{
  "n_layer": 11,
  "moe_layers": [0, 1, 2, 3, 4, 5, 6, 7, 8, 9, 10],
  "routed_scale": 1.0,
  "n_groups": 4
}
Below are experts of layer 3 (counted from 0) of a mixture-of-experts language model. Rows are named router (the router's row for the expert), gate (a neuron's input weights, with its number), up (a neuron's input weights, with its number), down (a neuron's output weights, with its number) and show model dimensions 0-191. Each number is 500 + 25 x the weight over its row's rms, rounded and kept within 0 to 999. Numbers have three digits each.
After each expert's rows: "mostly gets" lists some tokens that are sent to it at least half of the time. This comes from a sample of Wikipedia text that the model never trained on.

# expert 2
router:494531469537489493508513516536507512458495505510484460478529494488567484475453468517483513495479528531451488513503468546530520530507506486483475509506537518472518459532523480489535486433470513503507472508500529489491491469448504478463468468497493517475512482462502490526470506446495519555535521502520513513526496492493465509501514506505488530527529505507526497452476480501509512502553516509493489498504456464545546517473522535499456473460527510521477520530518522509505515489517516510547482488443477503505469514463465521536498458530511488511517529501483526531531522518516495491
gate0:525526505502487497480479536487525507489519509494486506470516539518513490497507486477505492514474496462463472510500460495460469486488460556523491475468521512523523499457519498498475540535456491527512501485464555457537472542492466519432549522493462478529519544491476491485501498479525515510511507492475551523524456504496527487479504476471544530479463490522517526494464472470495502513492484522516557519478488505488482490499516510481491536513545464514469480499529481507537507490478553499529487491510494488535518512484455480529501485537509509527489433487509466499542517482488521541
up0:496473502473519459485551499459483491498510528507464475485518544501510493475498513539507484490498454507489505484521515552514492498507543459495519512533497504499528487484475540465498468475472540504539514527530512539463497477487491523502506446532473492537475517500518484442527484528489494465444510500475529526505569507514528501510493476518484539435504489510484488461488466522526485518501519468497447498557489515466510504518498512520508456501500534479492484481554471524525513524510531495480485495500551480493498465463475514480497515487456473490474538532499546497493524507496523496
down0:486483485496513497529523518529536473527457497498538464509487511516498464480491486518491459483485516504488492461491507499483508488498514509519513497526514494451510488480502488490447519511480533535498512501495493513481575485487554473555463466496499468517526519513548514468534542563480483472534525508475503510472519525519531559524469497523500504523516476519476463515481521535479440474500480492487500492528523510500501504559484497487464451489511490532522464495541451489497558494508491517517456488500479493504482495475516501479487451499499478531529501479515489488464557464515502476
mostly gets: "berg", "idae", "ini", " Victor", " Genus", " la"

# expert 6
router:522501489509458515505501544474497450528469539468482527476464478499480529495541480449531490527506471445506494502505499467470483526477528499495479471468495486520502482463478538499547501521513535494509472556506484517511517496511499489497543510499503504490506461548491469492452480452489471502505502510458439523498519502465488519573504483505550494526542496501519510491510491516467503486483505539525481475527469517499441493464526487493532542535524487534469511538501505510517537494519466458543490500536500514468498528473496478515506517469502466506479506480520494493493490516505483451
gate0:511529516544461483503504514492485525523465506454486503533464482479469489456518528462489527526500502471549506472483539526525442558492503504507484505469480474524487468511500473516489484518500494536463510514515475498464502531509498513494475501457525492519499527497509481478526498465467489527502468516505492480454493489487497465483530502480501470487497501544478503538494501513485554498467552469551483516505494531520502485525473477524501497535507480502532519519507507525473473473486535481531491502469503484532465499518466460488496530506535538455528517503520542563519532528456440507
up0:525489500475527529503508542480510478529512489531494519481511528492457512500476467418501517532504463504472514486496553523477509500500539504516496506492496499496490449477498504478485509489525504512512524477510464509503498501526496472462515503435513507520486476572470483448479470483456494503554513482526480517463531504476503501485477518502499536469522484493487521507498510464460503546488541507486479519500470529512531510600505496461466501518490472526546474533522560489496494486527478480463467525502472455509510499502500549507504508525520505484514481500488527516510516475513476492
down0:491458510491539539489505536464502464508487526522500460480495478490443478490509462522455511499494501488535484509494514526449530523474537509564511514535455528514479491460485468480475528469465488494473500489481504505493467551527477473448489520491543523505533482489505460504484472516492485523525525530528494458489504499479507500467519437508483490488495475482498511463484524492501530511519493553501553495494536506478517484536483523532526493474490504543493491568489504486535489480510498456481486500530518469543517520508500534527549496512483524492511476470521524504475520494539490486
mostly gets: " John", " Har", " Christ", "arl", "arg", "han"

# expert 9
router:476487507479544509513525483462444523484461528547480467521504501487489489462546529461494494478533518521498517493461471444511505479514545527547545485497544457504493499485482485517508495557531474546516508462509533447470495520529519528460487505514500483511482486525487534488476504539455507535488496481503477508512506479507536505513513515519510487543463491509463514503535492502522504489484493502465479547496523504494535517531481485497487519499503515495546525478508550495483482452525532502505476482477539517476490488493569543502496506501496470494454543520470511512517519466487520515
gate5:492438504532485477536501498507504471513478503475541502467514509504510495518492511516515509514526514472494519498485505495497485497508525524489497503478500497493447555513501490470488526498465518506520509501530515523527499517543521512524493529517498493543477473527492523549477534473529464546515460471508491487489472513538475518474500514464514478510492488488534479521468506478503476486532472430482480493501518509548512536508510533487514526538562514514495435508501524479434483472509466491516424514467515502491495443483556479457485512508481483436524487496501513479496536529496501481
up5:484459491515506466473501493495500503494486492486512506520496478568489470531466517531488483478535482527532534502459480496483489512501481503490518498495522522490523492531530472522513464506481518521500534499540473494507464533548451515508484504521503480474527481509499486555493485518515510500511466480483457494510510516488509549408514499454458481489491538474508484517482488518580499503511479469514478552476474507496513491508514521480510521484462508457466537508515471503516481511509492517517465504508551514477502555511500496465536486531501430521480467515503495512511541526453509499
down5:532504495470494448497502490512473533497467507489502509463515490504485496519507504519523543530550499474567506509489511509478483539488463491471492525509495503467529500507446495468532552494501521455480470500537531508485535501506515509540514504490495519485515483529479474518526526532516492498476501423459506493506513532510493475476495471497515462518515481478510503501514482487499437499478447488548484500500468495539520489498454519558561497514525522522451465489532511503492469499438531480497452477518497531500479503522517468491461518521488528514503468488528511491511501503530475544
mostly gets: " (", " \"", "(", ".\"", "\".", " '"

# expert 3
router:509495488529539485476485469487515518523480518520513516501524431490489490510514521547492489500501502503482470499485571463487484476499511524498484564481495554490490541538507480495457495524515492489492506512491489526534484491539486505532478522479496526518444487529543485512551516483508511488487507494499539481453499505506519480472512546489522506461500537502473476486507492491460506530489453448545493488508492486437523460491480556524464488501508487462475524463533492499489480504475529518476541492503481537460518458527497481481497462473496533533478521467492485475489488533535519505
gate5:494510531492481518507512494529466477516489501518543548529485484494494519452578439491405522517488511515469479531496444511519489489502534518516493469477482482533507436479454508503469468508502525476520488491479502504484521492443540524519529455478524483506523477496476499455488474492516485527491515509486502493505487475506524521524551530526516476518504500503511491487487467515506545502516535504480515532535486524488503512497494553495483506515494535491519477469510472487540467522513542487494509491517537516494498513475470560507499469505473477485486462485517468537500506476526488481
up5:509469496487451496507541509529526476512435490489537496494462468455508493476525505549486503512523478490515461502507550492501450487526507466514524507502472546521482465477488502464507496475493509527513450522553467493480524511489488499556428495493528464511533469505525504498517492554548516465499498522544520504454525474507509499477514514494517481529487534497544520523482503512525499505508466503507485515479480515483494502518478525486509488478495509505492428498536454498516509508501527550551525494510508522461481516443498520492527510492505482530514494497475474502494457506462517475
down5:507493533497481530550494505532500486488495487481536472485467503480522447509501505530454534527479529463537447548555480499497554474512557489518514481487515500540463439511430497500521461501502520502512487472492495541485484458506496483527517458497478492489524488495502498483541500510508517520505541476477492518490514502483487509511519521498516512479487493475501509522479497527497485521483490516503469485488477516511534490530509506493450466507478497492473478466477468498473507514489476452496548532496554535471540483492466522483552490533491503536489527472507458502531538490528544479
mostly gets: "ation", "ions", "ity", "ations", " University", " part"

# expert 7
router:465503484543509486502482526512491533508518483466506453517479521491462522465513500538463482526473537498525523495473506509466523511508525458503493470479470452533501541510492557498522522539503467494507527496454449516487496524495499555496546495499487467506530518527518501456496485482499464463478474519515554481531495504519513513528510509501481465467479486508511509523478480511479506531485508436526515467510532464523446513533516536507477513470498493528518488504500482506469498515490474493473540515515524479511525491543480495523503464498550528500502469524564495468473538494457485529
gate5:479504508521531523519491526553519468492458506476471469521520459481497491499474497520459527490520480467520500503495492528504507494487498484517476510526481463522499459484512476523517481486472504520512498529489492508501497543522515501489540506503519465522489513490498477491527487493519529526525456513577530528510468534470511524496441477507477479488497487483510504566486519540517481524475526499526523480508474471554494527502492488486476501518495514515524497498507474513452507522502484477501495496490486383481511512491498505557519541464488462491513520506505515481452552503431508477
up5:508491481485453520504475522473492490503535535507508532495503519516542490499539527475508500508479487518519476498494498476505485475506491542464508465502518508522518515497474509496483523481498518491501528507535499478481499437480499492514465486507479588505530450478539487501511483505487494475529503482484465526539552488468463481508573495492470533486472538499477482460482504465498489531556476500496506484513514531512509471469526520507548526528491496470477521471492465496518515473517465537557485525526488544501464511462505480478492464547509453479499464456497519495535503498544492502
down5:483523488457489523472483492494488486512514493487511518469503509531482505449524484483519467503528498504520525473528490494478523505543519484458456515488431562501533523501459527482479489528450490492512491494541472496488522517474535521545448475507481514507488443517504504477491515508482513474478509534537494503551510484560512516506513497477473530497436477511484501470534498453506506467502489512531543515486521511461506512503452488489485525520526510511478515493465517569474544477460534537507471505494528474473493508496500507523504495494500546502489534499510528500540459464512486503
mostly gets: " de", " Ed", " Bro", " Car", " Sam", " San"

# expert 5
router:498488482493463528511489486543510456504473458459526523459498518490506507528524503533509499539488485483489473515536495502473487505471462482492501483504504470501490436483502548507557504487512533514527508493510469463458485518523506533516550469498525467482506491528514491512466550492482492487518480505492485477545501524486497531528496476546503517557462491487506523444518471508508504523539484550549503487485500518514516456456478465489522521478519500484453516524467533506528526500519477475440543548513492494493497540500536515473505529488490503474546498488494485538509478477528483492
gate5:494528510500519527483463505496502511487492433477527516476519488526469506537449537468482521501508490501477496520503463553519499554504456406458524523496517494499506534500522559484496527466543496476546485452550509541527512519514465483533461477518512494489495490509487552498497477516498467478508490499474512525499494545480502487491481506511492515525486468513462538486502473506477479502514483509495507538509502548473500507498509488496464512517453533458512497508509494501483517472493554463497524523520464520485562464470516485472503519495472516520510509485513505489505446490508503498
up5:499525482520512526499458528528489491497424523476488486486490484492505476505438524475495510515482527502478483505501478476516477478518472469481524500494506482496515525472496520519526490508498484471457514507539475466517487542524502531488519546488507497527504499481514490492556483459481496474510479496560503516507510500473518483486482524507535507553518474495459502487489508495490501508532524522486501490462519501519494480507547499471501539535470504510454486499495516543505479503512539538472541564550417533454553476453504449450499494528478496496507512504520516496520495466490506528
down5:474477541508487502469468464525504469466486520493538497475484520480502486526529497488497515491492476482494505474487529496503467469536515475505513538494460498482520496490525517488487545458547520504553545506527489513506522514553500439448499527475498540507479521503500517511498513514485497512517554494502515497527488499453528513473498450525438501517540464503501503504429484509501488495498473534480533490489489499494533470520537512491456492501451505510465480540493512496484487528566531482512476499480516524521523497470493511460463543525528530504490482497482486550484500471520450514
mostly gets: " c", " w", " l", " t", "m", " st"

# expert 11
router:491510517468502474501510472473456509471511510548522552522500510522479496532493475501488520503553480527499466478464454515530517507525491486496488519473498570507502481513513510492486513494479461477490491469457495507476496524453496509472470504529476479530467504479498544530510568445496519487512486506473496500465532503538533469482498487461505544513520482503513531492521519506469523502467505499446531499507460487495516529506476526451522472463484507524503539511487483478506513514528481489521451524488504520509548507506530494529496491510483482514487455532562474470549523529527532523
gate0:478505508554525504488483536513536487503500504471531534485502498464494526520525513515481524495511495468519469463474501522520512477472424472523483471515495460499511484461541532524501585490482489487472465535481486478504523550492495490501486490480488481538527510494507498513526519512526494442470466506530507505507514530470480490495485501463509500493496484524500498513515541496486548497523471508474513495525513483483548492471528509466456503492532496557524462429535518440506500535510470533531474509483473532474490520531515475505507482508491468464488516498535500524484490463477512523
up0:539475504506526509466514491507504541510470471499521527508471490487486505521515488468494504504543522471457487501503525485529508531497494462516484493520534534482466474498512471514466505535485494452506482481525456506498492524511492522466475526517505521483492495447513514500485536537497498502547503530525491508480529512544517486503504444516521525484485482462497469471523548506489498521495522461480478522540481501459527519510514470454455460482485466562504493443517463448516492489469480513553490509476495494504509506515542502532492500504513472522491532483563513516552543451464494502
down0:533489523476474505523531505483507505515471489528478509512507499486528516491451468525518483518529528489528508533487507487478491540457526487522451483499487513485502497521513504524486495503494479449498538462526485454524436494516473531463521526555583485494491536474507520526458491576461515495558508497491508492511499447489505512508520504532469514476468494526539488494503473530478462527489510477498488522466484503469512505474501515451494485481522517482484507523529507497496533457465478505523500474511507503502468524505551530470447490504495509510479481474492544515511543461490514487
mostly gets: ",", " and", " he", "),", " He", " she"

# expert 1
router:497527528526495467509490465501503524461515485506493481503500542485533484499531507454527507494490472477491496498470487490484458457491495498472545508490494498512555482485458477527477516507515532470510504518474535487497449471483450487520491518534512469512547535498479536527512468511512453477455489492522506490508470497511543484473490503506475483541507481498468523501516521485510483522489520505468554515496527526489533479479540463501488566521470509521531464449516533497519543516544465483512522486495455488505464523529490485504488490482458495478430533493507493483478443496532477511
gate0:431485498488525475468497487472521474530453511504505482510524495533523523473522466544509520530506494497486486511476484514507502463514484486483473456495507494465540517491491515464482510517450486496473524505478515507500481498484517533446530518535468488504527505510503506515466509520474521508487515514517513519508565465539493479528496535513493502520561499518487480484521537510478515482465503567497482482513474487549524497530487454534527520467462458483498465515478528480487500465520487520551511486508408492478508545525505535512495509483490509476482465497487530503524535478522510470
up0:512481487497531535461515507432522507477477530474472486496467524542496491481518492544508518530489484501516487514501484467467497486460491515494502469494511501466535460459486503498498506563490547486491537527523533479484501454561496512478519510499488513511516464508489495496492494520513548485470534507515484488502519449578493488558461533504506496509468503512478495470518489501501513522498494499511483502525494481521537494523457486537517556498452501463501473535500534493489536434509470511520514505534489500462500502514501505489503502524492494499455483495508515519482499406513513507
down0:456516527519517488449488522531518527514499536513481519505462519486523499509485529502492453467489495479456442525466514524485503506534503513523478507500500470472493495521519515514472510540538511518540486463501451497500500489491448511503531468460481509537482507507489480501535521515496453495484486524481492506537554492492508536518490486452518481522504501482518487456515534473509508530503538485519494471513449527472508537505501508498469503526528476474500531535514527501549471519555535482471505477482494483454498491486508487444418489518540510461486486496520493498504508544530473516
mostly gets: "'s", " the", " The", " A", "The", " a"

# expert 0
router:533510515495506543510501454550520506489502485502514510457506491542505529516500499495517530497478557492506528490527518547496441531499462501499526476494482501487452516497514492483482489460479492510519485502527495486516491517527482482528467480480477519509506542436483447502498516554492534482530497505540508491503479508509435511456463452505490496469485510458515495527519490498523434489521509471519477553530474496502455520506492535470529461521473494465479501480514464500468497536458494498478516490519499493540533480500470516525499544519474515495506540512478481504491451542484479509
gate36:505489504491489503512484509510516463506501504525521528510495478494486521458502497460477527472528484489497526515552446484509489505553489471508534428521483518501501507515440521494523468488474482534526517532517486523483470507539502506523499486499495491497550489464492497507470476520494470504529464518507514539519507511518516546474488490497477507497501482459464462483520526518517428491533468493518515523528517505506472458467499474499444490487451499501470524580540500537515496466502524499534501496464516481477485501566450482479487540495501543523513509531480523529515496503505475493
up36:521503513504457518502520508488506503494524505493535499475523480532494483503464489506513481511535494518433517510517533443503500479523514511521464476536538483482503493500448510489528500484439480484541466497459532563490479495532459518497532492527485529511450492500508500532479546497548492485513514479524454417485512487487498507457470504512496488505555514460513532521491469488503515494530468502522443438482483465502492500528495528501512489523525524482487500532509448513517469524479517530505475517502494492495520513531490503511521513518553477513492524489508465504518507468535489463
down36:547492518498497461494523503451486488522514494511551509479492521517513505495520530472493460515488475482500488463506502454471514481534484492494472537512470476471491492458458480503491482510474551534494490496516496538492450523502497464528502518521504502488502459485517467476515501556525474494486473509505519493497516485496519509482489535508498497514503472466537562505472495507465536487542499503504503498484495540481511561504502485485500512509504541461545496531439467488506449506449463500498482494490535482506514482536487527506598507545501539454515487500516516499539509482518515473
mostly gets: " ", "″", " ft", " km", " %", " million"

# expert 12
router:481532471491497447509492493517470529457499513482488473532463519495492465527448503459464527497516516498477498507541506504475501513542525522485533474502476528508466518504507499504455478502503475461502510475496484448524531472488476519463494492510523524504509540505459486476460503511507512504516514485514519539510496488536512501547492502503471476470500519511516469521474531486490544490544516528468491491476555472501495549511474484469519504484502534505524426503486548484506497522444495457487516488488545450513527481496530486527486506506544471495495484529482550511461523442497523492
gate0:453499500516546475515489536509509515533539484562485504525458515482478524468494502509523466479531482427512498459519464450498498505513546550488481520455490482471517504514472487535524505479488547493508501484460506515479494469499517505488529499542471502500526515561516508478508494528476532527479463505491534549459473473497541474510521473461513479483466498497488530495481475467511483492494492498524500465524488469447524526534491501513498520464495540485529506470555493520513531506524493464481512489477561502489506478517479503521498449520524519485490471505506518497491467499520510523
up0:503507496496500484490514496467530485496500504490461526527461516524471501513453498472499504500538470489498482499537500458520547488548510475515508489448491502501496484500465498565481510447484533452500493446480478505500516488510495489495551453536475484526509512560506519506485474536492526536481494515515488513466458490525503480515511480504525536495505531492499532502517476466500437507463527504524485497524535528531516490518500449483531484476511555509503464519566505510499498550494492515482492467436523507516479460483511511510503449490535525485486476476533529499516468503503528517
down0:540511456462489563505538518494548485454458520488481504491538507514523535487511475511496488512521525466469517504500505512525530471520487483538537519511564555531506527505545496468478516523474440492501542454509548481483513524486516522517497497512504493494458529453495516479494515475503505496480530479520485452530484511495492492509514515464515480496498494503499498459503491427527520478515496525467494488487517474535497480478512526473510484516519484514496460503469484509502469441516499526492455488513483517525491507471526501473428498522479509475503528468501503547501546479486503503
mostly gets: "-", " of", "–", "=", "′", " +"

# expert 15
router:492517495472498469489511552476479500514479535519506554448464479522524486501504527521528484503552493423527509530509489475491519489498486508514486546494511519518518503448480472514474488493494510529492495524530493504524498513515517482508515526499501526503492491473528478507535502512486507518535509477469467499491540510439433505512469487481512478494504488483452492529509503508466466503461513529506512500543481546509503498491446466488535523513498518527526521510519504476485498440497543534518454549505527493436500506524482502477522519472511514520502493436483462505507465484463483457
gate5:518523486507527531497546518480483433523559547473535515495469492539524478499481481508516483528476497509488560462524452460485497511497491485513515492515488506509488493516479494485517490529494459483511500488453527474488548533520521514520499515453507478448469439477478487511491501460511523482552502510487496488513495529515517464522480504474528465514533479471477458465527498489509494482468512464506507479522534506567494504470524465509499501510530518486507480491483486539513536507526518484478534470521556474505529486493527488507483492500540526535519490473517475471445483489495521522
up5:474472486531522537488485539494516548489428470475459501575525524476451503533535517492508470506517480489492501497463482502453496494542504463483523526484485495521454509500454523490509443534485494540488549525511509473516455469510533480533533476513487511522532466539495518504515487553504524510489520530470479474469470498476487481500475532479531512493533495505488480493508451502494497502462496527512488530581501540456480481501526474496514498503531542494523486500500481504472482515522485522491498502513487535478503535487504517500495510475521466487520530496505477487481462511490519488
down5:486519501502503506500482480511527521516504495518506532475477481490551499507488467487489495495508516494491520488538543452520539514478488511550460492515517499464501515464519454517479536473560508486521517522482479478517547550478447519487506458469526490519451486486473486503477489506467501482527499457477483492532453527476544522455549486537496511537510489478485494485515479495483448450516504489494495500527533456544527514509492513540520526485488520460505471485508557478512483493540491522479479512477494499526517499477491505509498510493528517495500523435493520524477553468540470485
mostly gets: " into", " would", " them", " have", " when", " some"

# expert 14
router:504477522494473546499487532511505471521512498533491488504498482508453535497528443497465539491534478469513511515498535478481501497465502501500508517521489506505503491511477522503468513473521554533473535473453456541480507504490492526537494478487495481545490460478544540495512475484494464513482520486475487486451472505488505480461507517477474493484460522516491468486563485509503512492486520498531495517503540519530532467480521515529429540527437468473510548508534475536501507488477495457492502486467500516480530523513526527479505504510447493506497489508496484480542510512476437525
gate5:498504486506476484503462511468543528496515476516479535503520461513481493490533514512476470464471496529491473556496487506475491472480491543532513558511528469476459509522543479506478496491519505526517511519530496496497524457472514523490480499482519483481533479561543539488504452527512513468478517519538478516498458486507524503465502510460537499539473557497489489512507499500487515487512454511480520482444506487525524471472512513511554519510513460540508464461513513490478500500490492511498467493488488460470540517529510525488509515480556435480472498497479526479468526480506547486
up5:535491514494536507499539516447508483517497489527544519523479529551508507481529482473526512505523509516487467485542495517492490475495543516502511465479482451513482495533491570502508487491482498482504492481503570525493514506517492497485477495505483485477487501490495477472457545518507494533516489500478537508564469479482508508495513478486464457527528483488485506521511503499491481470493499480515485523503492521535513490489509502498492471479507471474488504497523476478485479471491508507506540462467505456514503526501500507500524516473539476447517505488495501613397514468537510499
down5:498491453472492512482548496514485477489477472524505490497523472450492505456542547536516538505462508496499499507555518485501514525480524498422522514491476467474517458492503477490508499555503499491507472511513546495496531477505501514536502488529472494480505479493486512505486526514476495523511472504457500507488521465504464456499525512517522495535502535481549499523463470472520494513506509489534505481498504490521483460502538488534506548542494477518441499482482490563507498489510477447496519484505466501462429534487546529533504479532503526447481501508541504491504509504509498528
mostly gets: " ex", " cont", " found", " pre", " public", " comm"

# expert 4
router:519484497490511507485479467536530444532508506484513516493464513484508469463511524502516518526502484536531540470555485531533464526540494505482522453520455463484502521476525483553519515483474496491461509532499538508498505475514516477493470513505512480486483524506473512472509567534515476494475510504506516481515474481519512471508512530482492464499483542533510509506477484487530482480531523509496538501511485531484488512552540485512530492532460455468494466483477493501512491538492506523538509517531468473537477451449502486463482532510531478505524450507462509515477499477457445504
gate5:562535504490550462483464499490513473501541474483510499543489539534504487520485508516481432518502480469478551511519532453486488506473481466531505477508506504516523503505481496482495517526461538537538532466481482518495513508501435471500536474460503498479478507524490496491509483478516473533455500451504498487479499495516483509514509485534479494516521514548517522457486537457493531515546527517467504505483494546483473510492494476497453468525471469481540523484537518538496476512511502473485533461522525453493494464516505480478480512512498518500498501469531539531528489532472507512
up5:502496493477499522505480447536500488528522499555509534475479485501498524505511459496485546513521512552516448480514505547493519506494494516482503463469531509467488514515503522476477517467483472475485497488509470500527478478457505502519453483545502526605491472506503526528516510502502517519522514502476510540520482498492489510507519477509502477494494510506494490508478577531498494490527523443494459469492483482526539489449490498453474556507489524492520515468478486488511511505529492522474549542508506474520498431510503534478502530469465483486493512492509509465464477496473500504
down5:496517471464493533540507533465508541478494486519503499533517523532497515445515498453486487499500556523504486490528453484511498483489496548451560517497522491486480497499493496462517523508504571452501466480495463519532551499487517494549524502472483450487483473511497483506522466517536497537487504457463499484472499485508509489508504492556487512471515524463469503454530534490493433490513460494522536527443478474516478514481478484507503496509540530538513528521467484495527538480493487505485502534524457458469502503500502523484505512518496486512526490525509497499498483526518499492
mostly gets: "8", " 1", "0", " 0", "5", " 2"

# expert 10
router:504464516494534540518537506457504501540540493512439494535528526477500482501466510459524468475503470491518535462511487495535531502506495506491495489521537492454492489538515479492517551492472480499520474474526489463512529529480540486480511469493517532516487547541493509484473462522522452486492515528494482541548497478530526485484519475536508504493484492457517488507482524476517468478514511515459489467484535502476460505513505460514491453497545518519471470513521492487485469458494502496496505471480491542516455471495475533470492458524523467474531481524529522491458532478480530487
gate5:481512462492499514507493507500480469499496502498513420478487511500515535524478469482500495502496476509492504524476523486516504500528497476479477468519531505452502505494468505524490488489489488523486507445469507442447485513412488520513503541493503478519559498479522500494489517526437519482558477497486448488522528522493512515524469516508492496478503488484518469482503520541530502496531511430482468545491507509478530519489521480544515525544505472546531510496494528477523457475479531513535515507520508538519518501482495461522499517522525510494519545486498470481479509530510556485
up5:524526471497525503506523524486497510506502477528489581504499503465505522486495465488487512454528516494485502510547503481469507506486520520473456446500462483480468477504471507471501525534501507502495541510466497514531534501475477496485466474460481593525506500463481521530497513492494506505445525499536500494531510535521513470496505503532489520483474534518503527523497531450521484489490490463515510500508521512488514508511517515507504500490493474509479447546547521508479425527501485494497485530508463502538498473497503518482529530547505507518453513493499440473456463518502507463
down5:433499529531481493533470521516522503503491463469498533491521475553489478516527543478510526487523517485489509500503492517538493483502522471512523521472482518525498515500520485511460497500510505500522516529521492512524479531530482480474504499523512568484481496526521499496515458488521541525483531484494537502476473492461511499508478488463546500537510551470443481526502507390494502464469523496497479472493485488489501499473497507468497502456483547501494532498496481515488510525511459498481519525497494473464526513525547554506532452517459504491474495482477481513493464496516447517
mostly gets: " |", "|", " —;", "\n ", ";", " /"

# expert 13
router:511499518506499494510483490531521544490521494485515457529496483513532518504467498531489493481446507526499474505480490507473526476531496461488501490510480483496537541547514479479449503502486555493489529532529502484517507521471491495489541496468465490508560505567485464498519462529521486516463529512507518521507532499474493518517479469522505528447518487514479500559453523503508525456540468497484472499477447460465501521509484475535528475494492501495507472472495493498514461506471545508518458473486475453508479528499492439521494475498525549476513537519493509498492526526532477512
gate5:484519485492530491480503545497515498491507487477479473508498524563505505516484490480496469518503500508470457509502483504418508444519510454459482495469496533449502504549534459467517514528476491512488528489460522444497501477527491497531537502475492513507473484567489542544507501526530551539535467521526494494464552494478488475466506528484490508526469497473503505484474523495477505497534485524542547500505524499500511521515472460505503473488509522494472479521480483505525502517493496521476450482478477467481499542487456514492505494513462527525523505534521530502521534480522492516
up5:530491485543529502537484564462464497463546518495481465515515530482469511496499542518498516502533507433516535499494507507481503530489451489511467541518471468470583488483518489519490484488480527502490494525508489498488485456524479523501526558453463478471506527510520475475473479470530514474531488520483517487528468505480445521474492514492474549497500481520519491485534488480505540520474502487535490492502526485496528508502488457511513479470466512494482484559493497464515500496505524469530494482511501533479502486510477537511486471525520513478480487499516468515507491495577517486
down5:500504470535533494474532515505484498492470545480518475498482504495458498528540507470503478502489518499451504486550518511488446475591495504544451511486524475492514498478516495492531450482521500484534482483491473479499472514504522527489496509504519501476523459523475524533497524482499524500505514538472491457498529500471494478520491496503506432498476498542491530514485525455468517473516517494505554494500494499497496511461473434510474493486526493474444470543524482573468516517508458529527528506533513498502509511479499493518540480503490492488477517513537513493526512506524524456
mostly gets: "TA", "ST", "ask", "US", " MF", " Total"

# expert 8
router:493473480531511475455531559458516494535513446478513500458513490506476486480469537488480488499470504507478483516494531546456504460476464520521480512524491508498496465488545517490547458530492496500518486513525494530514495448491519480479511513519512509476468459454502448528543486473526536515480463505521485483481497514471489501450531526492543514454528481524511484505479475504485500538466481473515469513458504496512483460508498489484504529517502472524523491483454486522508522504509489530484495503509545496491471516515475510508499540474475553525468495479526520521517513479491566455
gate5:527465511503495519502497503536546457494514474508498521491498487546524484536523501487542513487493477451511459536519532496466491519526480491512478521518491468502538493451482473505456528486532472498462517518447526542491495528488488492519448485525493463476497535486503436538481505472489501530513483528509455505515476496517454483494512493482484494531521496489463503519508547479511516506510489571482465529501491514533548517539482503443514537504500471534524461516523512515523503524524483470488509505465533558488527521525466472504491493503467510484523496477483503470496477458502466490
up5:478484494484514510490505490473472501475525510488472486499472504493528518453470485490499519504479537536483510536502527514526529528477569532488488503493500530497454501517533483516501481506530549514524471526521454517484488476488494484550513509470513518490503495531503499479507500478459517516531533459512504513518511514501516565530480534466467489493476496499526493453476462502506458507566502448524473503540456490530521490432509514503499512490506535485459503463502538505495503485506500499542467520502462501489477463523464483498513433457506487520481542510455484529512548512515491509
down5:459499477536480522467470528526478510479535485471510474519516503564462544513489508514473511524483493481461474482498505516506481502478493467441518495480480490497487538491530521486539482486538494472523474501510516526530528466479461456490518445499475518516474511514489480488496529489518520532516520567515485522466471490502490517511518518476445550474513481523487508522504482466505501497517504468502480466476497500509525505506497487470480549503508465480478522499498498539515479492515473505513524511548494487441558493537508485533509495456472471510479530512491526506519519581479533529
mostly gets: "o", "os", "e", "ine", "i", "ry"